Below are experts of layer 5 (counted from 0) of a mixture-of-experts language model. Rows are named router (the router's row for the expert), gate (a neuron's input weights, with its number), up (a neuron's input weights, with its number), down (a neuron's output weights, with its number) and show model dimensions 0-47. Each number is 128 + 24 x the weight over its row's rms, rounded and kept within 0 to 255. Numbers have three digits each.
Before each expert's rows: "gets" lists some tokens that make up at least twice as much of what it gets as of all text; "comes before" lists some tokens at least twice as common just after its tokens as in all text. This comes from a sample of Wikipedia text that the model never trained on. Tokens count by the router's weight.

# expert 1
gets: " |", "|", " ", ";", ")", "---|---|---|---|"
comes before: " ", "\n", " 0", " 1", " 2", " 3"
router:169112109117170127148165147115111149131118110141106142126153120116147155121130105112119096111120142140115168079115145131135143136142171095130127
gate0:148113084123109144121135085130076139135148060102151133128093129123144166115156132100139112105129136139160114111114116140085139096083128155109127
up0:103168153140157085081123092140169162131120188167153120147157141132091113103152136093080165145136151125136129157138123132138158115111157125136115
down0:154166153093084152146169140196127130136117072153127118145137127142120133115133152151147120142143108097163109134109103077156096101093110115091143
gate1:124133094131130120128143139160140095128130090112143145106113131166154133144134054148130139142155154126162114165155116127085186143135138128120149
up1:121152142129184169089159154153100126129181129125118133172107088121109097122111165176112105146093123079090133160147138139124107110111103108120108
down1:125152140131142072066126088135134083116102132150104122159156122122119152142088230126094109130108128165123135115089151155096141139123060134124171
gate2:081130070096121118123135150109126093138163144138180101098150118140127142074146081149129107107161113127123134143159082122126095116116144113102173
up2:104112065124122162101115132149150116136107153166162159095138152186110189111157126126115111091159120140154098143157096130107138132091115149103154
down2:109133075079111069132141137135168109133113160111150116087152131112124094134108195128123093111138091149121146138169084107108115152148144114123131
gate3:128137110157134123156113108133118100134085129076140093162141118127116129145142125115125138093140147119137099174123136147117100099112146109172116
up3:120114136137106124091090119123092131183150050118136120148136109100129097152092104147135104125133121124113150140135143154129103089106130124112140
down3:129076138162157150110140141140115143157119121140148108141113136141104144088130133152159141100185091121185102139094147121167133129059140095115122
gate4:104138171116169165155161116136085103100112146094111173142103173143124124141104093151122125115151119113146098119118133123124098166125145092070152
up4:131116103152123108106098148186108115110102117128153146078155114127133113109099118090110126125108087117131167136091166077118130170136125131076162
down4:088118119126078133127143118132150140131154112111199111130151104103159148105128197065174137117139137168149118153165095120138095081109121154111123
gate5:141124147120118119114125140107140142193140118175130121119124121081115148138112142156135122170137132178181137095140116127181127098134125088105102
up5:137114164099085112139111130142105095162105106140108142130117113144123152171122135102179165090158137161086084135092097102165141124153131130158126
down5:127115083143144141127172091144150149117108111111127150158150134144124128146139168164146095169123157160124078107178101138137107096147107132143142
gate6:127111172133107115086140156157134115074084113121147120135096109158139119125076145183141126113125146100157177102157126120139115125112114153139104
up6:165159169138072137139162101107143133125124125085169105127129101134137111128104153135134114139113134114146152149163119120159102135124124140137144
down6:133116136122182115078107103135102153096152123114138157169114174099114104131142170130125149126138103103124139137072121148129136088137113122145179
gate7:197135127138161099137159128159133115150132145161146141126114132123135103137122110142119150113117154162125116115124126161118122120134113133113154
up7:115083114086130091123131151159128142153131126145123107109121128099083139152083177150143128121108136133096115106147111097113164138140137107113086
down7:160070145132095109142120128118129097139119165131160114144105134110158133102180106089134113101148122116141113088130118162097134136121166135171103
gate8:108109110099106103106125134139106104090112137121136117117127133061126090135134148093124140162144108106141185122144087156128107175129118124106083
up8:093144114109133136141133155142117098108138130116077158095105120125107130121129163154119157108133098085144153094094174130150112097143140165124100
down8:096157144157126135137115127114131120096158126137093129140109154135117145176143143177090112102117080123104135141125123143134072091146084090148136
gate9:122147122142130096122070105111115125137089145122144140124093166133112119105124131128116095162122085144164121136141131145111124161146111145112146
up9:114141165144139110119057124126119120135104134120137139123120139121086097105083137156128123073148093130140146117146138134132109187156135127147171
down9:084109145138130125092103126100146157127114121116126127153155082130137128145126055133116099088117092119141088118155096124132145146107155088147106
gate10:128107126141125144118178138144148101108142098120152168095130111138096162128143127164103144113123130171159120125161148161162093136094118148110109
up10:112097156133118146127134159166085126126131134152172126140131148100151118129110139104122084085152135112125159139135141121133087158121109144172152
down10:101088088100127135133147128138162124113128085122131144133102110115150149105119112083088098110100107156138144118162143150126115163119097076108097
gate11:100152107113160112152128145149175159144179152118095133106134113194147164132127113151145128121132124132132120105107122161139118135156131116144128
up11:133093086135132149149156136123104126118108124185116143133142133134128095146098137129167138107108152147080142126130169104141099146124140137136101
down11:164113118121147094129123110143112106134154125154109148131163153087125100129151179097158132142123156112139122156150155147098132112163082123101092
gate12:167111138149143119131115155150142137123115102197117128107129138129110135152146107105096123117125116158116155126155123135179102117156161105115154
up12:165113140093130105112134173154137143101168120145140144116152144100101155146140149118105121131148144130134150165108129100108122134144119116105183
down12:113132170083119098123128150075140159118138150119148094165113113100104132087173134149152151147164144144191134114111127114116156141117108152097128
gate13:103153171165100144142129144155086080069177132136140144151118104134152133142128125154109127142107148110111118081107106097115142102108145119102116
up13:155104180096086124128112137156105125118101141145147158146121121147122139112137135153096124138110144119166172120127132125091157098117122120101177
down13:145104108155171143115115139112145144161145152098140090146138113125120144133097088108114133098123104124095139156094107156145135097137117132138120
gate14:126148132113146158122117115136117087125115140080147147163096170131108162143113128148150123135118125181136100120098088153165118108114128130168138
up14:162140104133151102115135159081162105153136089135137165155129136156158123115122128137126060117117107139134144083115104101179110145121149183143165
down14:111147142130170148136148130116123151121131149113143141077147127106156156131124157103118135162097161093107133172090147124168141121123129136104078
gate15:106148131093128098077141111091088153116150154120072104143151093118069101144131122146134099126107106097129146127155072124147142112112113141109101
up15:166118103090116190155097137169137146126093144122155139121173151135151158120132136121115137122114125120146131102137159126151112146151111121125154
down15:120162137137121156090127129111134176124120153116101131130162139146144112132108104137102109140116106129148094106138111104159108175100101069097100
gate16:104107128127123098112170145129141161100189144139142123152107091122118119122156162099102169115126112136088151097126132134157161114105145135122158
up16:121091148115113131087161150122126126150134162135079121127130094130097161127085123113109108085126150142094136143121116149140077098157115122130121
down16:098142132165118141132153146129129138145169150115122103144130148160156164186128108099120146156102131137138086093159126116146136095108110136162105
gate17:136101152123145165133104136147146102121117129138110130144178092140099159125114109133110131124125152125150140108125089118089129126133106134126164
up17:155156195146102166129128161110138085134110111154150135141149106102127160122144082099162120155076126156125114113097094117126118139121137141087123
down17:129110132113122147108132068138114115154134138093075108159128130113151102113147189097133125123098146129176120126117142136159124076171131170147152
gate18:116127148122110114105125117144160136079123115114187125137154093149155135146136110152159074051122112158128133177131140127155112113109148127141132
up18:142095116112150135117124154153134134086082131105109164105130093135093162137184127120190125108112119142104167124074122153145139137125100132117142
down18:122093111114092112156121151147100078155137124109134168092147135112146127108148113118091170162116147160143180084115122138130107114114131112067138
gate19:077118139120108128112151105093166138163113112095103115147084142169151122178108139127150128122168133150141151100159113109141128112123166153170120
up19:130130075126138123177134123105132129089132144090112138111113139122111140123105118123141148144141180082098120110152117116139170121178109122136130
down19:106091095111141120131173142151126146069122183142091139139108129133097126166152180110166098159129144130150105169107137088127129148149149137131109
gate20:099121127144116179118126143142132122127127127112157165093132086106147135151138154161117129109117132063122120128110138133117156139108112156146134
up20:131097152111154155161121079125125125134123166154121166105084081098128103148118124124159159136137137097134132155146088164177119100125113110116128
down20:115162109137127109141131122075166113109126144120133130138127181140124124155088091135096124155216147121115141084108118108077151136142139135132132
gate21:175152114154169119101090139074085092100160124143129139065127122146123135128146124116112165119117112127116149154151107089130119106133171070160152
up21:079146141127104162162140106151166132121089153089143141147157126131083099147131129105127111136159181120147119113136157129213140101155061134114071
down21:100113152127090164091161109137115122171105105135101131159128124115117103155147125123136090126163146157168173151111127127102111143147092187147145
gate22:124128164180099127154122106166139094109126133091107120132108124152212148110122159091126101091118174142150131109111160111136139107162094126124128
up22:107157176145103120098123134110089140139138129108125124107110082138089106172083108139168113134120175139148126099126124083119113163134158116119129
down22:066176097147118138142154127127132149098124098087111152133135113155117122082136156119151167125095149177133179111092134107140093095067125120133141
gate23:131148105107183122175142088158148126125120145150136144138120150156090161151142129093177150131153115133155140134094144176105152142132122116128123
up23:164130136118109135137067135120186147123089086118142153190104181162132125174117141139106168131101125114088111098130137121141143121070140133139151
down23:106124125123131130133151115122151128118134124168184184141117139158126151123101120125111146131165114067135120116104110123180164131135149107095120
gate24:166133102135121116137097103143119114133153141156149132120141136111138135123110048121085200134121160122115114115111134171094121077107095155122139
up24:082158135119109106120095108086154134103108095123161122105142112131116164137129148101135131124087115120101136156146133155124104117162150105122169
down24:148116129127133108108119096130125115116155129122141150157145140144104110159131115122142105134085123095077135166142098146115090116108129129101105
gate25:171158111127090130152071117123100131145105163127123152143110140132146167174114092104117093161136134165124128133155099116157109137124166145128109
up25:145143156126129096122115144128146153111170155098113118108127126189140094099128185150141113150138138132114117123160157112143142177108170138127146
down25:126134113140123139114123089128156128126083181136137114105094162131202141138117145146176088120122160102189113114107120142140118069149091138129146
gate26:129128150084122046167103108131116144168127110132151154099079119145119127139140114113158095104094158152147110147161110192126147126136126149080112
up26:132140142130061156114107153090155076119133132118124119148134118126140141100158142143124156077149135095143144150075113130150100139158106147148123
down26:099117108133105168110126099130124130154074124090164121117112143135082146089142103099125118125120110147153120108153152104085102151128125138151153
gate27:125174144115073085151145162127119137131147130100133120114137108127117113131086191128130132160090154111125096201157159103128119140123100114140138
up27:125111164131143145100147142109112157178151141138086172112119110112110166154137162113155153167105130096133113146123140133116141149165132091126144
down27:100121119122147087136134129083142063129096137143137116133060126077124167104116161170134114113140126108111121147141155188121130135092100105150099

# expert 3
gets: " of", " in", " the", " to", " for", " by"
comes before: " the", " a", " his", " its", " an", " be"
router:173120120159120119159117129113107141111126137109092127133092133138106166118118108109103107114178157134142131074117112138111149112124154129148115
gate0:159142098109094152135127138152142115133114140108108131158117134153140125109154165134139116102075168147137081168104108153104161132112132113090124
up0:130127150116152160121152129133061161122127171146129120093126158119133134167155109102154107105150110149148164090107155111144098115121109156141103
down0:137126098111137176113139113091101155102109126099139130130150071139097149119109103134141103106158106144104122093099124102187117153107125144115131
gate1:115132088142120149100096151075157178112107133113113120135134109124126135112161093134080089145135101109130115096126133126105102128156136134134162
up1:115097131141130134154111175126134174101158102118104098165136116105123135154156067119088149105096155140106144105127144138127126098158153128124131
down1:101121136107109117161118182137116150133129121128102114151099107102116116157146000112124149101084138127102139107121118125115129146132141153108134
gate2:114142140102154101122142094093152091091158155126176130178116178084093108090185141139154144149123111166109130110121142133102162093106098167107130
up2:188121162095075045076130158111139160131126156131123109114120134108125117112135099140143143128148102122141150123155126095143079108114114121129125
down2:113121131144114159142135093130141140131107128144101126096109143150125159108159142158114142112165170172181172098115145135108139072129124138164142
gate3:156157115139133113111157084130126111180157127106137123125143125156129093145146115123135193124136112116166171103145130161153120107115128152151112
up3:126133101166135109122144124132145155130124120128159114131109098120106125135158094113102131129143130112095143145128144120113150104148178135133116
down3:139156140145123149121113157170135107079134148120112145073134126118145110139126102136118106079100123088100073127081128157124130136150112079118130
gate4:103122126135191135138107132106109121094102143119155121195127145138112088126145160085135120087125094138138137131134103123148121165134171132126145
up4:137093123113108131116110116108122122100125134093130052132159115130138139165117138127139156113140107167126176171110159149115130117123196104130152
down4:146116132114138153117137137117090185142114135129119136096117123111137134141102149123120138161134116170094112178120127104114150124113130080146112
gate5:139155158104157151126089121121150149127157159138095095126112166135133101116093179099159109142165115082108130151130092129123146081118126113134124
up5:126144143131149138118168129133121140139134068134138125144104127076177092141136146148114102104130111118157143122117118128131136164090112110118148
down5:128129134138168127131093085087147092104117160134071098133133162089173124123094099141144129107128116152082120105127125123124121101152056129104104
gate6:088072137138129109135116117157100138146166120111129117126141149113120105135069181163153129115117128136134104117093115102140138141171155172181117
up6:109117144117144059102152145122121123160163162137139105118066126140111125147158143118146083157133125121106142135119150145135160145100136110102171
down6:158155152148136146116166109121130111111132161132119150156130103136094162126147127112128113143135110104154159114159104113135111112124107117095133
gate7:138098084121120115164130152098128148130104115059110121129144111107082099119109079125102129133130089118108142101101135119125140150164150134091144
up7:150112087108113110132147153089135159098144124066144126156143094108102111132165140113101134122138147142108115148121110127110122150153123084142160
down7:132116135146119145138073146110114168134160151098129119159138116107129144126091000142098154129142133104139118096106132139143135124133160123112111
gate8:136150158155104133148139139149161189139123133123099123162107180143137119153138124145118096137117123182136181112091109150109117111116124127116171
up8:116133138141131135102127141112154099102107111148149170097126126118167175120135135132114139123090150091115134116133120134099157134151129113135104
down8:152101165140143129096132116138129150095130129119146126134139104102091116145119044152097110136118154137104140127144133128106112152130136138097115
gate9:129124097164138105126150102154141117100120150137142170148162114164135101116124153117122126102151120112127159176137077129133159080143115171138140
up9:125082137079106115157155140133119106131149108103110129159071123130154140133150132185130142107103134128132111138129129108091144188137136129135175
down9:152100122174135169104146131147135059115147083095125123115123165143139157136137090158146124119121108167148150176129148129146124171152125161135084
gate10:102118148152113090075057152142108176105157120117106130126106091177083119097122121093135137134111123175160104122168082134135103133114132189112143
up10:144119136146153161136174130151131127100128100154111128108138181135092151132133118085142137136136139153105138114083163134137175108162108105117112
down10:118121140132117106141107132189102151074127121068183100123112147157141141151134129099085158161135115164145158117118069132126172131101119132129161
gate11:174124155084136107130118172138144113147097080175151131106095138136141158162164130147079148113131084122149141116131104171108153142116136121127076
up11:134111124094110144181121099137184107103148113135110107164110086141150125095125089149134128126139120133143134092136157137081109167140145134157075
down11:122125111122131142144137130127151092140129126140117094119183115140079107103094169127162130149111113117120106138112149098119115160132132100164173
gate12:126184100139107126138143124144132115141130106104118134156112156110136176103151114152117171131161144171141118101122107126101149114066110130134142
up12:154150144086117075120117105111170114105166130112127135134138144153100096172136109126149085100115088085125147163135158110120087150147107138111154
down12:175135112135114140114112144119152067118145148143114157131118088138143148127109140103090110120110136101144110145136167161143108156140123118124101
gate13:125170129167157150136154151153117110138111103132152066100149153117135099166174147122165131093105116160121127130143100143097138128161145142151135
up13:080125131099163146122148113194162105111148100164106117114144132161118126106104112143106153170179148134127110093121118140138123122091123096095153
down13:107161130159197118142149117136083122122106101177137117142100144158089134146172112123160132136110179104139144142111084152089076100111099135138157
gate14:128128120124135150166087097140163120142162160099124139151138107167158159139130169154140117146124165113153129148108142167154112108123143107163150
up14:141116127165150096120159086122170161109090123119157138120168105083104167117178168091117113156136141159098161190101150109145137158110127148126105
down14:122151135062108125127104134093144114131144143153121126146112116144162093083097084148083103141155137090135149146130089110106136143126117158111150
gate15:152118157078171130149126129146123157112124163157139160180145124169101142141134134113135105125128150120116120150095150138109122162125165150148128
up15:135103136085131089112059121086157143107119169089103135140093101136118118124120112142164143153174163140100144120132105126132161131124105127145114
down15:100166123144140183106134132143116125094139095136116144133129166142109109093127086117106086133164094141118136078120124177111103125138125123159100
gate16:108150112137144127127115110140139159117104136122093118103126113111173123119118144159127141125094149133148141129176158159170163122116108130145118
up16:146155124095140151146133170111115124149111115109125150125152135083157111175118120112106119085093122165183134153129129131136093139136140149128126
down16:121186156128114124149109123134130141117143111156158164089144139124138107170159106151124124125102149153128144126112113183112107115110084138089128
gate17:084147112119117140115143122098133126123149153125149165097175120117088111165112109091052142143120168147114132147093095083079128124127132143126090
up17:131160170108090099117118167119108137154156126120131125121101143113181157120123100137116107124124115099141097134140131122158109124132167098124139
down17:115108127106142126128122182138107130119149171116164127136164114158180102120112119103136091129134122124130074158136149123077109101117115137121159
gate18:135113119145090090109138101108103160128165110114109125137157103176154156180181115152157133134146131133160119115136158109142133160121139140142085
up18:124130120147111151124119072128160116140118130144131118129165122091113127109150109153140116110091088157125130159084154125122060103099159099107147
down18:140096136137150137129129143139133120120093115168152162131109147114136074097127169129094175129128156137108102087083097154107135123127116132158118
gate19:137156126102106110096114147120126150099120146136153141144073110149135143119087066099124078094128117138147101139126096162114122151121140141166130
up19:158092170078128113071112174134120109114136146127134170111083138133116089176127143133161108161123121117136128170134150149133116125121139110116090
down19:130151161130111145135183180097126094147133137114149153113115115151135163134126151147165120135145103134088108128116127113114112088110118160115130
gate20:168152092111164089118113103152138125094142135174139142130137102095170133083125143111140163115167127145124144136131130096085128133136135085115119
up20:138120138111133125128119165111153175148143174132088094106157089127085079129074150134141111150139155164114124165147124103124148122136127127163124
down20:160130137143162115076134108149111134132129158144091150112120144128128144106141101120121165135153133157119131145082151080084142062120133150126098
gate21:179121144130172116149137083157150125181149160118100108082115128157093140132114156128142139126139106097108143172074120135122098071091139148149110
up21:125089130133136123117144169141129128114123117168164090148140123143181084131138146127124106183135108130117111118137115145142148109131132145122097
down21:153178107152112125133115129140139169151160132098128093103127089138133139122147180099120137129116166121110133141075127145119156100103166155148122
gate22:123110129102122127168138140119130098103109140135139119138108149108144119138145130114159108130171099162123128083095146110181107125106162143111127
up22:096130147151145105134077163135085152089124085152142133119138151097142155121143133127080120148121115101169109150121150098138105128152085143064152
down22:134109120072131053123109111142126110095104153100116102149159125126123156132143110117119139119122150112100115091119118150111135085081095105168159
gate23:136133135184143155104151139161137163150095117125102149111111061134163154118132141123144117109143131092114103171124175113151132116165129119115145
up23:124122122138113148090156129103169140106147079120169119115117150105098085104084090131140068139137124142129099118133174138166115138080088146143105
down23:107103082115102089127099162171125182128176105141123103110134143137106158106146139099129164110127129139141117104146090120162113133107135123109151
gate24:110077184158093132166157139104118119169117179104170135093112130140088127097120107117113081125115107104116152130085071138122173132132150117134145
up24:127132078113095109092110108110116142149120092169135135105169149116152112155143146097145168147128124144111129160153164114155102123137108175103105
down24:149068115122104146141121131160088168075165120142162148105146126127106157163141161103165128104116130149163134123173140146128112116120095174120136
gate25:158128129132112158160124142132109146104147094093137132118096165125126098101115132092142146151123091168148104146096161101084135107125180101152126
up25:094158107141124140122119096158100111179135137105144135135135104168134141155125085117182133123082106131136167097117130169127119145102138115138146
down25:125115146136162122165110137153123171157147165122108153139157108120132137170139149104136135111137133163117155145120131146129119176105127118110124
gate26:135143119149120115160138155121151195111150119100133120127134130110126131118133133122126134114148102133116137127138152143118112119118138169117129
up26:137126147136108125094126163187095127137118115125102118147147147109141120126123149118143119098147094127137081122131149146170106109131099095102112
down26:081130090104145134081108165133116078131146161117168136110132097144097146162132119157117139114093100137117088128149123106138118149140119056146188
gate27:141083123116077144118087129133123170136142146067144104112159120125138160112120106149132139132140111108131149145172109129142128133125123140122145
up27:098114132116137134111116174118119176124143177140140174100119122173060149112111150142106139118140168132163121146093149111123118104115137174124124
down27:108149141113122131145116134161116149148131098181138119124119128107144154087149144127187121150119139146101161136122136106103124131165167109092112

# expert 0
gets: "\n", ",", ".", ":", " and", " ("
comes before: "\n", "-", "|", " The", "==", "The"
router:202080131088127119139115138141145146127116110152099141160109125129129158101164132096108062108117093151138109100117117129068103108129113134104161
gate0:146115131153125115134149133118127125148159106137145116115175147120119130099129137116106143115114136116115126156128109138158128078099121086121103
up0:118118079141095106115158126108112166148111112152124138158146155181112172111127093112140130109104141155109155137128115143136148102152138116103110
down0:086135118133124147147121101133111196123090135175088156118132132150135189144114103137114103159108120127138113137130155108115109114105065136145148
gate1:106114088134141122123131132131096140084090107109111173128171139160119144126123166143174121113096082109117122149116119182091147129171102086180130
up1:078167086117108130118128098106106114100114106151120140104139126121128127118108129123113136103101110140130189086129114172136106137132110085115091
down1:109151123129141142081100120134136132124147148156116139143052130100117130129097086127108106135139107130131152111141125108136132173084124072107146
gate2:072103120126134142167119140091114137103158050152121110149142104113090163169159139142152063167106142135111132132138135135126121123136152121160125
up2:140140091153126164154109102161138157172113155094128147108100126118109159144148120113138154105143140114098098117119110153096146155111161103114169
down2:120111160123145125160113139152075176140157082082129115113164132151133162146171121165156128150137141118104139107124127123119096156126081110121108
gate3:104124166139173143129095124083129127109154123104120068101079142143143159172113097123159091176105118144090120104149115094146117130131122085126074
up3:146134084077107124134086136140131135156135178132099164151134114143132130094175138128113145122155120104163128145096156122088105141090117138129136
down3:117134107119142116153166079152121150093144049114122145155149093150106112126130194146146147134119125107113134162115150132133159092153135134112163
gate4:123178122149148079137096134133116129101112085171137099110162165111126115162142108102158116110085132126176115137131149141107122117129099150143170
up4:106104124115119113139130146122138132096142150107118110117129118126126084108107141168149125149126090108126156142135131128152159116102130091144132
down4:132146119145107083119112113168120148125135088149124107085150149126141070161103128138121107120108155134141162157116145167081136122118123143105141
gate5:155172149146111165138152126166155112111117099100123147149098095106163129157155112100149117108117152140148148149121132121156161103109129117139124
up5:128137169144114119129114176116128121109104106135161149173161117153156137108156155146131149104110114116120115125110134117157115126115095119102163
down5:132089119130150111129110144101147124105133129160150124108143152145128114127099185131135138157114132094123095118099147174157085163148119161116143
gate6:101150134102155136104122191109123140183092090159128141140125180143114143111134120142162153115120100097118184104121116127115156141168164085146164
up6:082142111100154130118123131106138120157105144121160156158162223116144162116143096111148118119100110114076161109129099134115151115139152090170124
down6:139139113149117083154111114124144150101159125082135144118135174146152123092131118104097138160101125130117174124141128104130123160122095155149160
gate7:127106132131104122138138135103118149156121136125157138133112155106135121153072114121113165135111145107093164097166118121146165130121121156101129
up7:101162160125167142088123135163131133138151164137074104146115152109142135140145140109146088137124133161142134078075142125148124094139123128117150
down7:118166138105139093102125072111138124096120120157081111119103120151117116117149110115137134127118123148123162138114105136113139102133111140129122
gate8:150157154114138123105133085128137120106151131099143124147100121131147110172087156109093161164093122120129145159102122132113107070137126162136098
up8:091141142148144120117169158125103115146124170156122162090123123120124174091161103128162153161108126128124105098142139161139126119113135117120161
down8:092128139118112131145106156128116150191107142128159162089118120151146149120203144120174135140128126105140148088103158161149099165117142092113174
gate9:147160116173094156099152135153130137130121141111132090112139151112145115140146109146085105106130129132179115129105174142155135135123169115143115
up9:093094114132134147104136138128163114115120145134107091119163112112124124138095111107096111152136091115147119118135157102106127089095146143142160
down9:130119110115130102156121186086074106141132136131131138127108116154131124124131163103124148133121158186087148111143098144155117143153102100146108
gate10:130184086129110146090140141129085091116130116156103091122144144124115104182161129142127130112134107132110095163099133160093143153102113146127115
up10:108114178147099147164101093182119149142120125107113114149139129142114111144120117159158126089121099084095151087126157107140099148172147126135167
down10:152094091095125095083145117105103142120113158138112144116130111131157113104115183116149107103111155138122163153121087179111159133108129161162073
gate11:161106102070139161103119123140132111141164118130105121109121150099096124148137142110128120143101140140132135159143168161135146143124102142087184
up11:126143158147132112163167109108114149149120123119145110151146148132107189139123107174100147128152087132131135105150127151130135127117171112153082
down11:087160092135111140102091142152158131093180123131107139121125111134176104142139179103120131116120138115140133152117083148117100095144133117128139
gate12:138134163152107098131166133163123071117152107103126108128102150086132155146100176111124143126104109105130109114086114124158132100162130135112084
up12:144100141154123119122129135127127128134120136155147181150118130157147135160148088135119068110102112106117122139125131142146134150158135139180079
down12:164143148106089145092147135136168144139108087159138127125130104139088099149121110146136093098163091098147131101128106089150092119121163173124153
gate13:088139094116099133113181146130147154091090110131147111101101107125078106111138130175168107114138133149115146099140137147144168121088123118121158
up13:154106142120135090126134136133132136173125149144109185111121159119140124128105140068122113116129139148134159146158141128102116120127182078158115
down13:103115125129098130087170129119165137166109102187136148118122114129138105137147116125108100110116156115155152123110126154083114144133158103155106
gate14:129146128111088082099116120143142118092089105138114152148083098124189104153140094123161106142113153184121148161104121121119103138106113141092149
up14:119107098139188147170146168098069118137163127107136122121173148139140157143119105095100125111146123131139116133134149118104136095167115125125122
down14:129153103112184131186130119151125147132115158148131116123158154152125125135125091124104113122106143151115095161152117166107177103156120123145148
gate15:151144084106137081123098149168094145167103127147111140155094134163119119143134122098096116140128128167147145125131108159160132127156142154154136
up15:103151146132149085153132157163094156151120123136147165161128138171106136123145128111089097131136101159158106140134108126172125077131109143145152
down15:100149145118126137136143161139154113066149130128164096098148139133132105116141112103146139132146115090110118142105123118115117097138156147164185
gate16:116136165140092098126104143124099114095124094168142138141126124175074159117155099119090154135161100136131083079104131137149145166113104121154160
up16:140107062112087114084093173155126130156126141127147142124097167139132098112119073086155132119126143114141114122132126134169116137129125080087125
down16:112132147162099146154129120163085086122148173107120111163140108141136170113137188107158131144157090122154150121116146114151127093140151159149118
gate17:096110098124101136121159094141138180164126123138100161125096111163153129121089077122109109085114144147090117106138164099148126143136140108116090
up17:142126145099139117093128112110127120157136141112106117105149108085140121126136138131134105130121180115112151112125138148136153110108149198111099
down17:078121109118085151157121134146137162154084164124134160157129150128185108100132103162097132146131094055078168101120122105147128107148113140148153
gate18:094145147122087145122134127124133154100117167112077119133106105113136127125085141152088140114139147148110096133104130132133129124125161076194090
up18:112129148139134101111130125143111118171171141126175143133144127117133161133115110104138097163127113135175115078127124112150096142106131117101125
down18:095113128133170104110145112134100137144116155126177157124062126125149161148137147152135165173137103133162106161137146148177125157097157107145169
gate19:161119127120131106093104139068123144130085062095059148124138128166149104158167170083090091128150148140132129135118126128129070123146129112102159
up19:129167136104097086137072134128139111110122098144114143118069139122137104095086084106166136143115083112093127155092098147138112136128138151152102
down19:133117123135157151122117133096140163111088093121051154112161146159154126156160185095130094133143124130149099116151123125122113126150124090107164
gate20:119112096087132085103174148165133131105142137114129143153120119162130126089142149165079092147179144147112082145119112100118096098131122126153103
up20:108148123140108117160143105073121182136161154138116125116110142133113105150157116126143130118105078130143133136114086068116136159111092133123126
down20:097111178145107120119149144089117138149138139147134149121107132139120116100151091125099130131149176107148129168106082075106147104131132118166144
gate21:102139119121156105114145175131150101077131113179159125111114096120130169170128132147141063090133129099142138135100078148154139142128143126128118
up21:146127152140146153135118111123104164154115187098141121112145132104134128101139119118145150165122131164127089144142194127081161109129113129086139
down21:140132117151150111126138140117095173086127138132118130105150147107127195135116151138122128153087123135135121151108122179078173132132115118120093
gate22:124135116089120170123188163071132118172146114100127119119151134101074123134120149139117092149142141127140150103132133134123125083181155145156150
up22:124111131151137137118134117150112144121112106178104142120144123208093124122158129096142088098134146138139126123151107122106119073111103107095124
down22:170106129122127117132167117158081140142165155136152102133163119112109152113147099174131130154158155131134137153109148140128127094119160126136143
gate23:109123115172120146120113127199126139130106141113142116141118127118128115134114115130163137130113141125120134157213144137080116105181145140100089
up23:126102141116139206093120158148116120114135145132150140104133124104190093131082137117126120117129145112116123138110081139114158105159145139096145
down23:093104124116124107132121097157144101155136132088107127147113139117170114137131142169128126116106109141137128124119166099135177132171142103114126
gate24:114099094160152126115131198148124140171126128107093126118102089090144178080134154171110156144128112161191142121155115138135120092130131148127146
up24:085126110171135150116144176139112144157063111117117119131130084117171157137136155136113183099117108149125162144131104070116144084124102139122137
down24:068074121177119191116130154111123112158062097152085103142138125131143116144120126118110126080142081147100141147116146106158153118146103130121099
gate25:113168080140112123109147154145157131158127106111137139153134158210117126099142145103144128129164150103120150083097106130119156122076094159097118
up25:102100112154141115130116105095189157141121127125117157105124111118181108105105139061122114115134155149082151149155115133138099140093133120130114
down25:145129142137101082158163143141142163145137130152162090174105084131149120123109089137166126182136127110117145123120148134173114117143104153141165
gate26:142165106149137117098146070139091122098111150109151105135105139142106125125125133104140076131120125106103136094076126101135114154125136113096145
up26:131129134125172138169123131094176157111108112119177115130136147081115073159126113166146124198147157150144113139133161121123110122189096141123141
down26:134144101162097124135099159093063099113153119099111148120121111131133182105111129120158139136087082122097101118095104143096129117131092136128156
gate27:144196102126139122133144113143117124134170089161139157132123101145136131107123111140108156116141153134128111134119167141136099071148145160125158
up27:172164126159082131100139117175104125123189126130169100132106082137142134088138145143129142119180146128138088174143162124144124108130146132137153
down27:150130125137115148097154132162133157115119136106151112152136135104173126089151078138126142097119127166092101153153117151160093089164124124150101